Weights of a small mixture-of-experts language model, trained from scratch on English Wikipedia: width 96.
Below are experts of layer 2 (counted from 0) of a mixture-of-experts language model. Rows are named router (the router's row for the expert), gate (a neuron's input weights, with its number), up (a neuron's input weights, with its number), down (a neuron's output weights, with its number) and show model dimensions 0-95. Each number is 128 + 32 x the weight over its row's rms, rounded and kept within 0 to 255.
Before each expert's rows: "comes before" lists some tokens at least twice as common just after its tokens as in all text. This comes from a sample of Wikipedia text that the model never trained on. Tokens count by the router's weight.

# expert 58
comes before: " of", " in", " and", " (", "^{", ":"
router [121 163 160 116 132 111 180 144 155 147 158  98  71 165 160 174 141 136 142 141 144 130 150 172 143 149  77 183 151 102  97 135 184 166 121 137 174 108 104 120  76 178  97 126 104 124 161 137 131 182  71 135 136  84 174 133  76 156 173  89 167  77 112 144 162 100 154  89 160 117 114  92 167 140  92  96 144  97  84  83  81 117 173 138  86 117 159  88 172 120 158 159 133  80  91 113]
gate0 [135 157 184 127  92 148 156  85 149 169 110 113 144 123 159 155 182 172  76 192 133 100 140 183 129  99 156 128 180  99 121 154 137 168 159  83  92 133 106 109 110 117 110  79 150 102  86 119 119 153  90 140 172 124  84 134 105 125 149  96 114  70 124 135  87  95 110 100 128 166 117 105 121 153 136 138 216  82  90  81 168 140  92 138 119 172  69 159 149 125 185 117  69 104  98 142]
up0 [110  95 126 121 110 125 143 110 154 151 132 171 107 172 187 147 146  78 157 152 125  91 136 127 124 176 145 173 193 144 101 188 204 181 139 125 171 125 148 144 183 149 104  98  82 141 117 131 123 151 135 140  77 186  80 142 185 196 181 171 159 134 107 149 115 136 152 170 138 119  83 131 161 139 148 151  95  78 117  61 137 155 125 125 124 125 128 135 154 125 193 101  90 122  87 102]
down0 [167 139 176 139 162  89 152 193  91 100 146  71 155 148  66 118  98  73 226 103 111 131 138 126 141 142 107 130 144  96 146 109 135 112 135 112 149 131 133  92 141  80 177 128 145 110 164 138 126  91 116 144 134  92 187 177 168 149 199 101 117 174 126  60 124 130 165  90 142 125 122 117 133 160  99 119 122 189 109 184 128  84 104 147 159 104 155  75 115  94  99 162 130  93 119 156]
gate1 [168 123  88  93 129 185 129 138 138 193 156  99 141 144 131 162 134 167 136 145 173  86 161 154 172 151 131 155  57 166 141 125  74 122 171  74 107 127 151 135 117 104 114 147 146 112  86 148 120 146  78 175 133  86 133 165  74 174  80  76 142 142 132 127 146 126  92 150 108 116 123 139  84 188  74  44 158 161  96  97  74 176 104 155  97 130 115 159 171 129 109 103 128 116 110 130]
up1 [102 117 116  97  92 131 112 170 125 124 128 144 146 105 148  70 106 169 166 147 148 170 133 129 105 109  97  94 109 171 140 152 181  87 143 179 128  95  99 136  96 129 132 142 149 166  35 113 172 145 219 107 107 141  85 108 175  92 172 181  91 172 107 120 120 130 108 162 138 139 181 103 107 119 109 100  97 161 120 135 129 140 193 134 176 145  76 114 147 175  87 177 152 121 177 112]
down1 [164 175  73 109  87  79 172  80 149 137 125 118 102 146 148 115 162 146  91 121 123 124 139 119  65 165 178 158 153  88 141 132 126 149 100 150 152 106 170 127 162 113 143 149  83 105 222 130 120 133  46 116 117 139 138 131 103  53  72 119 159 139 115  97 107  98  97 205  78 118  85 145 108 138 112 177 119 130 103  75 154 163 119 140 127 132 101 130  77 137  88 120 170 116 149 138]
gate2 [ 83 111 140 196  91 134 121  77 113 135  83 106 136 124 110 139 113 130 122  70 146  97 121 121  63 111  76  99 242  99 185 145 139 153 102 102 129 151  87 116 143  74 128  39  99 137 126 171 134 103 155 108 163 146 110 107 133 122 178 124 161 155 136 157 133 127 143 165  75  98 165  79 130 129 143 176 146 156 176 120 127 140 148 116 123  86 149 109 151  87 138 182 101 125 144  94]
up2 [137 191  72 109 121  88 114 119  91 150 165 168 121  49 119 136 100 119 174 165 164  92 100 119  82 206  87 106 113 158 128  93 103  44 184  96  68 106  87 144 128 132 132 105  98  91 115  93 168 138 169 127 144 209  87 118 156 143 126 141 127 104 118 144  80 150 130  82 133 132  95 172 122 156 134 105 130 145 130 105 132 141 114 104 106 113 123  94 142  87 116 100  97  69 132 108]
down2 [141 146 112 205  96 104 104  64  71 107 116  97 205 122 107  89 110 112  97 171 122 124 161 150 149 107 150 126  88 138 135 147 135 134 116 109 165 153 139  86 118 153  87  82 211  93 150 118 142 159 208 137 106 142  88 150  87 143 180  85 133 144 104 141 145 139 131 166 158 115 114 133 120 179 111  37 133 155 147 167 136 145 133 119 105 112 144 147 178 121  79 109 181 163 112 140]
gate3 [138 115 121 150 119 112 118 183 108  61  84  89 123 121 152 134 150 153  92 109  91 130 135  90  61 118 131 130  91 120 147  82  98  51 126  98 135 147 107 156 174 106 125 188 119 183  82 104 175 113 107 132 192  98 155  75 111 151 164 149 151 161 173 107 124  96 164 129 104  95  68 108 115 175 148 167 157 123 101 108  70 141 120 102 102 150 175  72  89 137 155 172 118 145 100  96]
up3 [104 162 101 118 135  92 143  72 169 172  97 115 109 123  72 159 135 151  86 175 129  81 170 122 149 139 143 217 101 115  99 128 176 114 151 131 181  96  98 105 124 173  88 141 120 111  69 115 154 161  68 153 158 185 149  61 140 156  91 115 123  98 171 151 113 120 161 157 124 116 160 163  98 124 161 112  99  99 164 146  67 107 122 107  97 185 155 144 135 161 166 151 178 110 133 122]
down3 [ 72 145 162 107 136 175 107 131 163 100 124 149 155 103  79  81 203  66 114 102 109 135 137 154 157 154 100 158 103  55 112 153 141 125 119 104 145  82 106 141 157 116 131 148 131  91 117 141 136 114 148 156 169  89  83 141 199  74 151 122 210 109 117 143 155 108 189  68 118 123 166 124 149 134 120 132 124  71  97 134 107 166 189 134 161 182 149 104 144 141 115 154  92  81 126 155]
gate4 [117 100 144 166  82 141 103 146 107  57  91 118 132  87  84 106 145 143 156  64 138 158 142 127 127 198 129  38 142 105 137 181 179  84 131  80 136 178 131 101 107  87 108  95 135 122 158 117 172 163  97  47 156 142  88 157 132 148 147 133 181 118 159  99 147 133 170  94 106 119 103 124 150 113 121 111  67 151  69 114 135 118  87 143 135 149 163 116 139 102 169 135 139 107 128 186]
up4 [ 79  59 147 125  71 142 139 203 153 103 145 142  62  78 133 144 148 140 148 162 126 133  59 136  74 125 114 122 135 138 136 142 143 189  79 116 158 174 136  94 150 120  91 135 149 122 173 154 103 186 108  95 100 119 163 176 122 166 130 122 114 139  98 141 145 123 129 141 188 129 120 148 109  89  76 143 124 138  98 148 124 112 172  75 123 135 160 102 212 166 175 122  72  98 161 145]
down4 [ 92 131 168 114  90 143 129 207  88  99 129 105  93 164  99 137 161 113 224 116 156 143 107 194  90 154 117 135  92  70 130 180 110 146 135 136  87 138 110 148  99 174 153 162 130 115  84 130 166 145 110 105 125 124 118 181 126 120 117  57 135 155  60 154 143 127 115  77 166 151 118  76  90 137 148 129 119 133 124 178 121 127 103 153 164 197 142 146 151 132 171 136 143 125 148 193]
gate5 [177 171  83 119 205 111 123 109 171 137 158  90 172 137 169 102 114 114 176 137 110 129 188 160 125  81 113 150 127  80 187 166 147 141 104 103 155 165 146 122 115 170 106  90 135 115 157 208 151 111 127  83 117 107 168 147  67  85 188 126 144 145 119 166 125  83 160 113 144 168  71 130 168 159 161  96 117  80 115 120 161 127  89 124 119 113 148  86 115  97 125 166 171 130 150  96]
up5 [ 56 104  99 138  88  96 140 138 120 152 122 144 123 111  94 135 102 190 120 156 189  82  75  90 143 117 190  95 102 131  86 119 106 171 141 125 144 163 119  98 107  84  87 121  83 115 150 123 121 140 156 196 107 133  98 121 134 105  91 161 121 134  97 172 124 176 132 128 167 112 124 122 126  90 112 154 191 126 180 161 115 148 117 128 161 111 177 164  80 131 158  66 197 137  57 165]
down5 [151 156 119 153 122 247 123 154 158 124 106 123 148 111 157 154 138  96 100 142  98 150 143 119  97 130  97 148 129 104 203 122 154  95 128 134 123 162 155 160 175 182 114 126 178 128 168 149 151  67 102 123 160  94 117 146  96  97 118 132 165 114 156 142 111 112 192 133 153 207  65 122  86 191 152 176 100  96 130 135 137 123 140  83 141 142 100 147 105 120 145 141 111 135 215 134]
gate6 [ 86 158 177 142  99  69 144  94 133  92  83 140  85 114 108 103 119 117 115  89 141 157 129 195 111 192 114 145 189  88 115 174 118 184  98 104 119 177 145 184 116 140 119 145 115 117 102 133 102 150 154 178 102 101 145 142 100 154  88  49 137  65  82 151 135 119 112  90 163 148 141  90  91 178 110  88 165 137  86 123  93 137 126 160  65  94  90 124  96 146 108 162 117 138 147 137]
up6 [147  84 108 131 138 151 146 194 165 110 140 138 195 105 128 141  98  72  99  84 154 111 107  93 155  87 139 140 110 180 143 147 100  30  96 100 114  64  88  61 138 107 138 115 117 140 136 123 122  87  71 125 105 125 195 136  94 127 129 142 152 139 123  75 120 144 120 156  94 171 176 162 124  78 123 156  94 169 142 183 149 164 148  66 133 156 141  98 136 130 159  99 163 130 118 152]
down6 [136 158 150 114 111 165  96 137 112  76 102 154  97  85 114  84 114 134  85 167  98 139 177 167 133 158  84 147 134 112 164 102 109 164 123 150  96 201 142 182 118 100 147 152 131  68  56 125 151 139 163 133 191 128  99  97 116 126  86  59 150 112 111 127 107 106 100 150 168 108 117 128 117 157 104 108 136 110 139  65 115  96 107 160 137  95 183 171 108 135 211 138 137  66 160 163]

# expert 36
comes before: " of", ",", " in", ".", " and", ".\n\n"
router [126 121 117 140 140  76 155 133 100 129 197  81 162 147 174 177 119 111 112 145 153  97 166 143 123 136 131 152  92  75 132 191  82 163  70  98 162 105 103 129 101 178  61 111 136 148 154 136  87 198  86  94  91 103 163 116  91 139 185 129 115  94  94 137 131 126 106 119 151  94 174 109  86 109 137 159 134 136  57  86  72 154 169 153  74 105 145 133 134  89 112 137 123 102 102 116]
gate0 [152 143  85 151 102 138 142 113 127 137 134  79 115 133 176 128 151 120 105 115 134 180 122 140 136  96 109  94 184 132 137 122 100 149 113 114  95  79 199 161  87 142 121 149 112  60 133 126 106 120 131 171 105 133  35 114 159 136  61 113  75 116  70  59 111  94  77  70 149 138 112  94 178 109 107 103 137 159 125 102 167 108 176 109 137 168 116 161 126 100 140  90 182 144  70 108]
up0 [128  73 114 186 153 153 117 133 115 126 150 135 101 177 135 128 169 114 121 150 151 184 184 121 119 134 135 207 183 165 167 110 164 155  79  78 128  67 117  91 168 144 128 176  97 122 131 110 121 158  52 186 114 116 103 117 185 176 100 173 131 120  77 134 138 128 151 149 156 118  48  96 110 143 151 117 108  76 103 101 127 129 135  81 143 193 139 140 134 152 142  95 127 146 114 147]
down0 [ 68 106 107 108 133  94 178 146 111 104 135 143 125 206  93 123 151 111 152 108 122 140  97 120  66 151 175 159 126 122  47 149  98 179 175 122  71 102  86 169 173 145 125 123 114 138 152  97 138 144  88  55 148 124 164 158  55 135 210 134  70  99  91 163 101 109 160  71 146 123 162 123 104 105 136 129 131 124 129 108 122  92 127 170 111  76 140 136 128 122  99 127 148 148 136 105]
gate1 [137 144 151 110 123  52 140 135 158 107 123 146 130  89 124 113 161 158 132 139  97  84 107 143 128  74  88 107 121 170 102 165 107 154 144 201 159 116 199 161  95  90 140  94 141  89  98  74 131 119 143 124 143 116  81 108 144 121  82 114  97 114 167 132 190 122 161  48 139 129 182 172 101 145 138 179 120 121 135 160 124 154 131 169 110  93 191 169  72  88 155 150 122  86  84 100]
up1 [105 111  97 124 163 125  78 147 101 108 157 230 169 135 153 110 142 129 131 179 120 153 174 124 159 188 194 153 113 166 129  99 115 112 165 104 107 126  95 111  91 120 168 181  74 130 159 102 113 179 140 136 107 206  92  79 179 124  59 125 122 111 175 181 107 125 144 113 101 151 154 135 128 129 114  83  81 153 154 139 137 169 130 153 143 140 112 172 156 147  74 147 154 145 121 130]
down1 [151 121 124 109 156 129 100 162 155 153 142 134 147  78  90 130 144 226 121 192 149 144  89 174 193 178 135 147 152 140 106 164  69 150  94 102 123 177 150 135 108 119 120 147  84 149  74  75  61 175 146  93 107 160 104 123 153 221 162 128 117 149 117 136  84 102 142 113 139 146 160 125 148 143 111 119  73 111 136 125 162 145 112 119 131 138 177 100 121 139 109 196 149 125 125  84]
gate2 [140 168 147  85 160 139 134 117 171 188 160 150 128 209 154 137 135 133 114 138  74 144  72 160 168 138 104 100 148 112 147 139 141 107 113 124 140 169 132 251 126 139 135 148 110 111 157 115 127  97  82 121 163  73 122 107  97 149 157 149 173  87 135 126 115 127 116 117  97 163 161 144 152  74 173 130  76 148  92 152 147  77 106  86  83 115 131 145  82 104 199 106 151 101 131 161]
up2 [ 95 107 114 144  56 147 128  83 149 104  90 189 101 148  93 121 128 182 133 115 163 158 100 146 139 118 166 139 122 177 132 105 102 115 168 148  90 147 114 119 159 109 177 192 121 150 112  39 114 133 131 122  81 117 104 170 158  98  58 112  72 162 152 133 157  92 126 124 130 103  87 174 147 201 106 133 124 107 210  60 128 130 144 138 162 149 109 119 112 165  94 121 114 138 103 120]
down2 [ 92 152 151 107 160 148 123 110 173 138  91 144 163  57 140 154 134 130  34 103 157 161 106 105 155 103  92 179 130  83 176 106 212  74 106 112 128 175 123 117 115 157 145 133 112 168 103 112 124  63 113 116 188  78  73 121 135 148 127 101 149  92 143 138 130 108  75 145  95 147 157 151 114  91 158 111 127 109 110 144 136 152 118 109 125 146 134 184 137 123  96  81 202 118 168  94]
gate3 [126 146 144  96 152  89  93 154 175 175 136 176 150 163 145 136 133  86  78 178 100 184 104 105 141 190 153 147 140  88 144 151 148 155 135 158 169 127 170 150 189 106 124 111 100 130 114 138  74 128 117 150 117 142 144  95 145 130 181 148 129  64 151 154 127 183  71  99 159 141 102  54 135 104 123 148 101 107 136 157 163  94 121 105  72 127  24 152 168 153 139  98 108 120 119 148]
up3 [183 136  75 106 135 122 116 173 162 118 113 175 153  89  83  68 114 127 134  98 135 111 144 149 153 124 134 112  90 185 132  91  99 112 141 125 123 101 149 138 129 140 137 199 127 121 147 117 131 107  90  45 131 113 102 136 156 191  99 128 112 154 175 146 174  87 102 153  98 125 159 152 130 125 129 159 142 127 217 170 198 221 147 148 156 143 128 166 148 133 166 125 167 159  82 113]
down3 [ 52 124 199 125 142  90 141 183 140  72 142 147 153  64 110  94 138  75 119 128 112 171 144 100 142 150 107 159  80 132 136  95 158 134 135 116 133 145 123 111 146 144 145  81  67 162  49  96 125 142 132 121 147 146 129  62 138 168 129 173 138 109 206 157 158 177 106 137 125 128 139  50 125 102  85 168 130 152  95 135 156 117 135 192  96 147 147 169 109 170 120 107 135 111 135 127]
gate4 [126  28 139 137 162 136 151 151 160  74 201 105 140 152  79 180 101 136 117 127 152  77 124  46 119 102  81  81 118 137 181 118 189 111  85 160 147 137  70 171  88 148 119 119 167 154 102 106 136 132 142 139 105 130 155 124 126 145 129 105 104 164 146 166  96 150 149 131 153  96 103 107 142 108 165 193 165 108 107  66 144 152 148 106 112  87 152 147 110 175 154 122 142 142 133  84]
up4 [163 180 119 125 131 129  90  68  75 109 117 120 163 139 173 101 128 141 169 148  92 139 159 196 101 178 133 193 106 152 110 109 146 168 159 131 139  97 190 106 117 158  77 158  77 113 121  98 104  77 142 143 134 140  75 156  91 145  81 162 135 119 151  93  56 142 152 136 119 141 182 162  74 157 139  87  91 133 122 157 161 129 129 151 158 163 154 131  97 100 169 103 122 124  97 196]
down4 [127  78  66 133 141 201 108  49 145 107 165 126 160  79  91 124 141 103 115 147 113 100 127 102 169 108 114 105 137 127 104 128 132  98  67 207 154 170  74  44 174 104 132 127 182 103 101 151 150 135 160 145 119 105 173 155 138 124  80 127 134 110 154 149 118 140 115 158  88 110 105 126 170  78 148 133 109  87 125 176 152 136 129  59 103 142 113 156 151 140 138 197 113 112 107 130]
gate5 [145  86  99 136 194  91 129 111 113 132 145 123 102 132 117 133 115 125 132 103  53 126 104 159 106 162 129 190 188 117  86 184 125 111 116  76 148 120 146 128  82 111 123 171 153 176 101 102 176 119 148 203 118 152 136 101 169 169 159 137 195 108 138 131 117 123 103  93  63 119  70  63 113 186 120 108 144  90 161  93 127 107 168 155 122 112 135 147 145 176 127 186 160 144 148 153]
up5 [ 92  76 172 141  84 174 109 177 110  95 105 114 173 100 120 145  98 101  64 139  87 121 138  66 129 128 135 123  96 132  92  47 140  63 124 114 128 146 135 133 121 118 136  75  89  90 152 122 114  81 112  96 151  63 164 108 116  61 102 152 103 110 125 133 153 198 128 144 155  93 111 155 176  67 162 121 143 175 140 162 140 163  97 134 178 166 119 108 127 121  98 120  99 139  78 125]
down5 [138 124 123 135 195  73 109 143 131  96 123 123 146 142  90  98 103 147 106 116  56 171 154 127 122 140 156 166 149 109 131 217 111 137 141 117 161 169 182 176  74 122  90 147 169 151 138  91 145 115 187 177 136 132 116 158 138 129  79 112 157 103 175 149 127 132 116 190 115 108 124 109  84 209 133 136 155 100 118  95 128 140 188 119  89  78 125 145 128 120 140 160 109 112 216 123]
gate6 [108 149 115 188 166 170 139 144 197 116 140 106  83 170  96 147 155 114  90 189  90  95 155 149 136 189 152 169 158 123  82 122 127 191 131 146  91 156 144 120 107 122 120 158 129 123 146 112 111 139  86 135 134 145 135 130  81 116 135 116 137  87 138 136 202 112 144  26 124  89 111  54 119 182 124 134  69 124 125 112  89  61 141 112 156 113 138 120 144 108 177 151  77 109 131 117]
up6 [ 80 106 137  82 135 157  74 157 119 143  77 209  90 135 156 153 133 183 181 130 135 134 158 106 127 103 148  57 185  88 137 157 119 132 149 100  94 142 115 165 127  94 176  90 102 107 109 174 117 145 115 162  94 116 106 175 145 121 175 122 116 168 137  90 122 149  87 166 123 127 120 171 144 103  98 132  74 122 140 183 106 118  97  55 136 143  91 126 146 212 102  81 156 128 124 134]
down6 [122 121 132 171 169 170 141 135 146  41 132 107 131  72  98 164 125 126  71 188 101 128 120 112 133 160 128 180 113 118 192 111 119 107 162 166 162 124 155 133 107  64 156 148  92  91 117 100 134 108 112  90 180 150 112 122 117 127  97 110 164 148 104 198 138 118 124 142 142 119  94 119 123 154  89 131 140  72  99  99 138 154 142 149 129 115 165 164 147  24 195 187 114  98 113 150]

# expert 32
comes before: " ", "-", "ani", "illy", "ag", "ok"
router [ 80 117  94 122  97 130 161 173 214 185 155  71 165 187 162 129 128 113 113 165 153  92 119 121 131 155 124 156 143 201  81 165 118  98 122 149 170 118 120 213 148  88 141  63 171 157 183 105 174 153 141 102 165 134 118 108 152 127 134 114 154  94 116 157 190 114 126  79 119 116 128  81 136 139 109 135 169 163 119  76 122  81 155 105 119 132 128 113 108 157 142 118 150 156 164 121]
gate2 [166 133 178 161 116 130 102 146 113 137 142 104  91 146 157  87 113 118  98 133  69 140 115 139  98 157 142 205  83 127 153 111 170  91 119 114 153 132 190 148  90 154 132 150  89 208 120 175 156 128 131 120  86 143 126 158 123 137 166  98 127 189 139 141 137  93  86 186 121 154 151 168 101 123 124 116 108  33  92 137 173  70 118 103 140 118 106 151  82 154 125 192 151 170  94 158]
up2 [120 155 131 125 124 100 132 140 134  64 123 134 164 146 108 143 127 101 113 120  74 116  18 110 123 157  94 143 178 145 146 175 108 161 187 123 217 162 101 147 113 145 129 173 105 121 152 172 174 148 240 173 173 111 143 146  84 118  96 147 120 163 103  91 157  83 133 142 184  83 124 101 112 156 164 142 116  95 137 146 121 154 124 144 147 115  92 155 119 122 122 113 138 164 129 117]
down2 [ 73 118  96 119 198 113 217 115 161 129 150 155  74 122 110  99  74  84 121 112 142 153  77  94 104 126 147 132 105 106 100 148  88 102 152 149  74 101  81 113 191 115 108 126 184  69 157 119 129 116 134 108 113  89  96  86 116 163 131 120 141 170 128 146 135 177 196 169 104 135 113 174  96 147 112 143 142 139 113 104  96 136 117 148 124 195 150 198 150 162 136 105 117 109 171 154]
gate3 [151 120 105 134  86  87  96 150 165 118 141 118 133  47 105  99  73  91 102 104 146  45  74 137 118 111 155  26 137 104 184 122  94 146  92 128  68 158 101  96 119 133 112 118 112 133  99 137 135 118 205 126  92 142 106  84 105  41 131 127 110 120 154 149 137 121 102 115 113 127 178 141 188 111  96 143 112 111 126 156 134 174  80 114 143 112 168 154 105 141 101 119 103 102 123 105]
up3 [ 95 140 133 126  93 167 173  73 152 119 176 168 119 175 174 136  85  81 100 154 146 135 122 149 146 152 134 109 120  96 147 216 133 174 100 133 206 113 140 174 100  84 160 169  79  71 151 145 100 111 136 140 107  93 119 205  97 151  80 125 116 107 134  92 165 138 137 109 140  88 104 205 140 148 164 156 134 166  96  98 128 145 193 117 149 138 109 156 120 104 145 138 161 150 112 132]
down3 [183 120  86 122 148  87 137  83 122  58  84 145 143 127 153 142 192  85 164 121 114 116  83  90 168  94 145  97 117  95 167 110 133  62 100  94 141  98 104 120 103 141 147 199 102  97  66 138  81 110 127 150 126  90  78 113 150 192  92 120 120 128 134 118  83 119 174 135  74 167 119 167 120 144 143 161 127 178  69 128 123 118 183 100 158 147 125 109 148 152 130 138 127 184 158 160]
gate4 [120 120 121  74 105 140  90 110 182 162 157 134  92 142 151 110 133 121 153 146  93 106 114 147 171 114 112 152 117  81  93 153 134 164 122 163 129  80  80 112 111 146  91 143 110 123 125 139 144 113 165 165 147 181 208 180 125  71 124 159 116 113  57 114 111 148 151 158 111 174  75 134 128 151  77  79 107 101 109  97 138  71  86 101  97 178 104 159 161  81 146 155 115 168  43 132]
up4 [128 135 100 197 137 114 177  81 117  83 125 117  93 161 101 164 131 117 127 168 122 113 105 110  78 107 126 123 111 160 117 182 168 132 111 100 125 173 169 124 111 105 111  41 162 152 139 147 123 178 145 107  33 109  84 121 139 119 179 142 177 124 123 104  89 128  90 106 160 115 161 147 148 124 107 132 226 141 141 132 153 135  88  91 176 105 100  82 168 112 173 111 124 161 162 144]
down4 [133 143  94 148 184  71  90 200 189 149 101 144  94 113 153  91 170 147 157 172  91  85 147 127 119 146 156 103 101 143 147 166 119 155 117 146 181 158 141 161 105 119 128  95 180  99 183 141 152  83 142  67 158 116 129  77 170 175 124 103 136 136 132 168 122 140 154  79 121 141  82 123  82 104  48 176 126 104 135  96 133 108 148 124  80  84 142 179  91 168 124 121 138 115 103 150]
gate5 [145 137 108   0  97  78 149  53 147 135  91 120 174 131 130 116 149 181 131 116 110  76 119 148 134 143 104 127 168 182 135 197 132 151 157 145 129 154 133  94 145 144 192 154 149 130 134 150 142 111 159 132 123 158 105 110 154 100 131 141 130 109 127 219 112 154 109 143  94 120 125 131 126  92 109 109 151 129  94  85 119 169  76  89 109 116 116 125  97 175 138 147 211 103 104 125]
up5 [151 152  99 177 101 115 176 138 116 200  99 101 117 139  81 140 109 115 154 112 128 153 192  82 103 151 136 136 129 122  84 129 179 138 114  98 128 100 130 104 120 140 178 127 135 137 132 161 143 109 112 136 160  87 105 128  85 222 119 117  63 180 116  70 129 107 217  89 136 122  71 111 157 161 146 152 162 110 121 114 168 157  84 151 126  89 179 106 118 166 100 141  58 138 124 139]
down5 [181 117 174 117 130 135 149 112 128 142 110 127 111 165 189  92 141  90 143 121 111 128 110 116 157 141 145 110 171 114 194 155  55 158 167 104 119 150  68  67 105  95 121  94 109 174 159  83 162 132 140 134 143  95 129  74  83 135  42 189 101 135 160 126 153 135  74 159 130 109 137 107 131 105 142 112 154 134 107 151 121  91 159  96 135 134 102 112 156 202 149 124 176 185 163 179]
gate6 [128 105 111 115 118 130  52 148 133 108 148  91 127  76 157 142 109  87  64 117 130 112 106 136 132 137 107 124 135 110  62 177 143 103  80  90 158 198 138 147 135  91 153 139 137 173 191 116 109 168 130 148 140 177 198 117 130 127 147 172 180 141 145  52  82 124 152 123 147 159 143 141  94  80  94  84 101 122  87 118 173 151 159  77 117 128 149 143 117 157 118 150  83 177 113 184]
up6 [125  96 176 138 124 127 109 111 180 161 124 132 154 104 140 141  55  94 152  64 143 122  32 111 104 115 134 131  85 111 136 159 223 133 113  70 149 199 136 148 150 114 125 156 103  97 166 145 133 133 117 166 107 146 161 169 114  85 143 148 190  91  98  84 139 111 127 130 170 111  93 160 102  75 109  83 164 137 103 146 108 130 150  80 151 116 102 154 148 116  80 127 149 150  75 121]
down6 [141 147  91 181 149 113 135 152 111 138 161  90  77 169 176 120 207  89 154 135 114 147 119 163  99  52 124  44 114 138 184 147 105 176 114 135 107 113 112 115 121 118 112  54 180 132 123 158 138 126 119  63 158 153 106 110 166 134 141 150  90 146 153 181  75 171 136 170 157 119 135 108 160 151 137 144  77  94  59 109 148 127 134 160 139 157 158 149  83 150 132 123  89 118 145 138]
gate7 [140 158 169 133 181 102 140 145 131 129 150 108 154 177 115 109 135 139  57 142 137 106 186  58 149  92 116 158 148 140 157 156  72 130  70 131 181 125 139 108 140 189 141 117 133 146 144 159 154 171 164 121 133 106 140 130 117 115 136 152 145 104  61 180 131 177 112 209 152 133 110 172  77  78 136 163 107  71 155  84 173 123 148 110 135 184 114 168 124 161 121 171  85 122 128  89]
up7 [178 131 169  96 160 132  89 114  87 136 115 136 148 118 127 102 143 140 150 131 123 145 161 135 133 108  99 113 209  94 162 137  89 137 173 171 143  77  55 109  95 115 177 102 144 110  98 165  83 154 123 115  58 157 120  86 153 128  58 126 117 106 136 110 124 161 115  82 205 140 164  95 155 156  72 154  94 126 183  65 190 114 105 135 172 153 124 138 162 148 104 119 112 137 153 119]
down7 [148 127 142 164  74  74 132  92  99  83 103 198 124 116 115 137 137 179 162  63 132 148 121 158 100  91 103 167 139  96 206  86 138 121 149  88  76 143 159 145 136 158 118 195 111  85 116 186  80 128 100  98  61  85 129 134 160 146 124 103 117  75 148 157 110 136  87 190 109 168 170 159 158 151 136 121 114 124 114 131 110 154 162 116 120 100 177 135 183 148 114 120 122 142 101  93]
gate8 [ 77 150 139 114 140  86  90 141 127 125 152 104 169 151  75 114 128 230 149 181 189 129  93  75 136 155 130 105 150 103 145 145 139 143 134 134 138 152 161 106  86 135 175 132 132 164 114 174 117 135 117 139 182  78 130 135 142 134 135  93 121 141 130 182 102 149 148 101 123 154 186 143  70  84  69 100  96  89 150 153 111 111  99 122  44 146  97  99 134 187  90 182 141 149 142 149]
up8 [ 75 151 131 126 113  99 104 192 126 124 106 114 161  97  80 118 109 156 136 195 142 144 144  83 136 113 112 125 140  99 105 190 138 186 118 149 182 151 170 130  64 154 170 142 108 159 167 149 138 183 176  95 160 124  80 111 112  81 143 112 139 122  75 195  67 148 151 133 114 124 144 132 141 123  87 136 138 102 142 129  77  96 168 114  79 205  91 121 176 117  75 107 104 126 118 108]
down8 [141 114 143 143 174 134 103  93 130  79 210  69  93  84 119  57 105 128  96 113 153 143 153 139 186 103 189 184 133 122 147 147 111 100 169 107 115 149 106  91 135 162 171 155 142 132 131 112 113 149  94  60 139 164 129 133 135 131 145 126 147 120  29  57 139 140 105  99 119 168 102 133 165 135 118 116 131 143 181 116 176  73 122 136 123 143 161 116 149 113  66 122 146 133 170  89]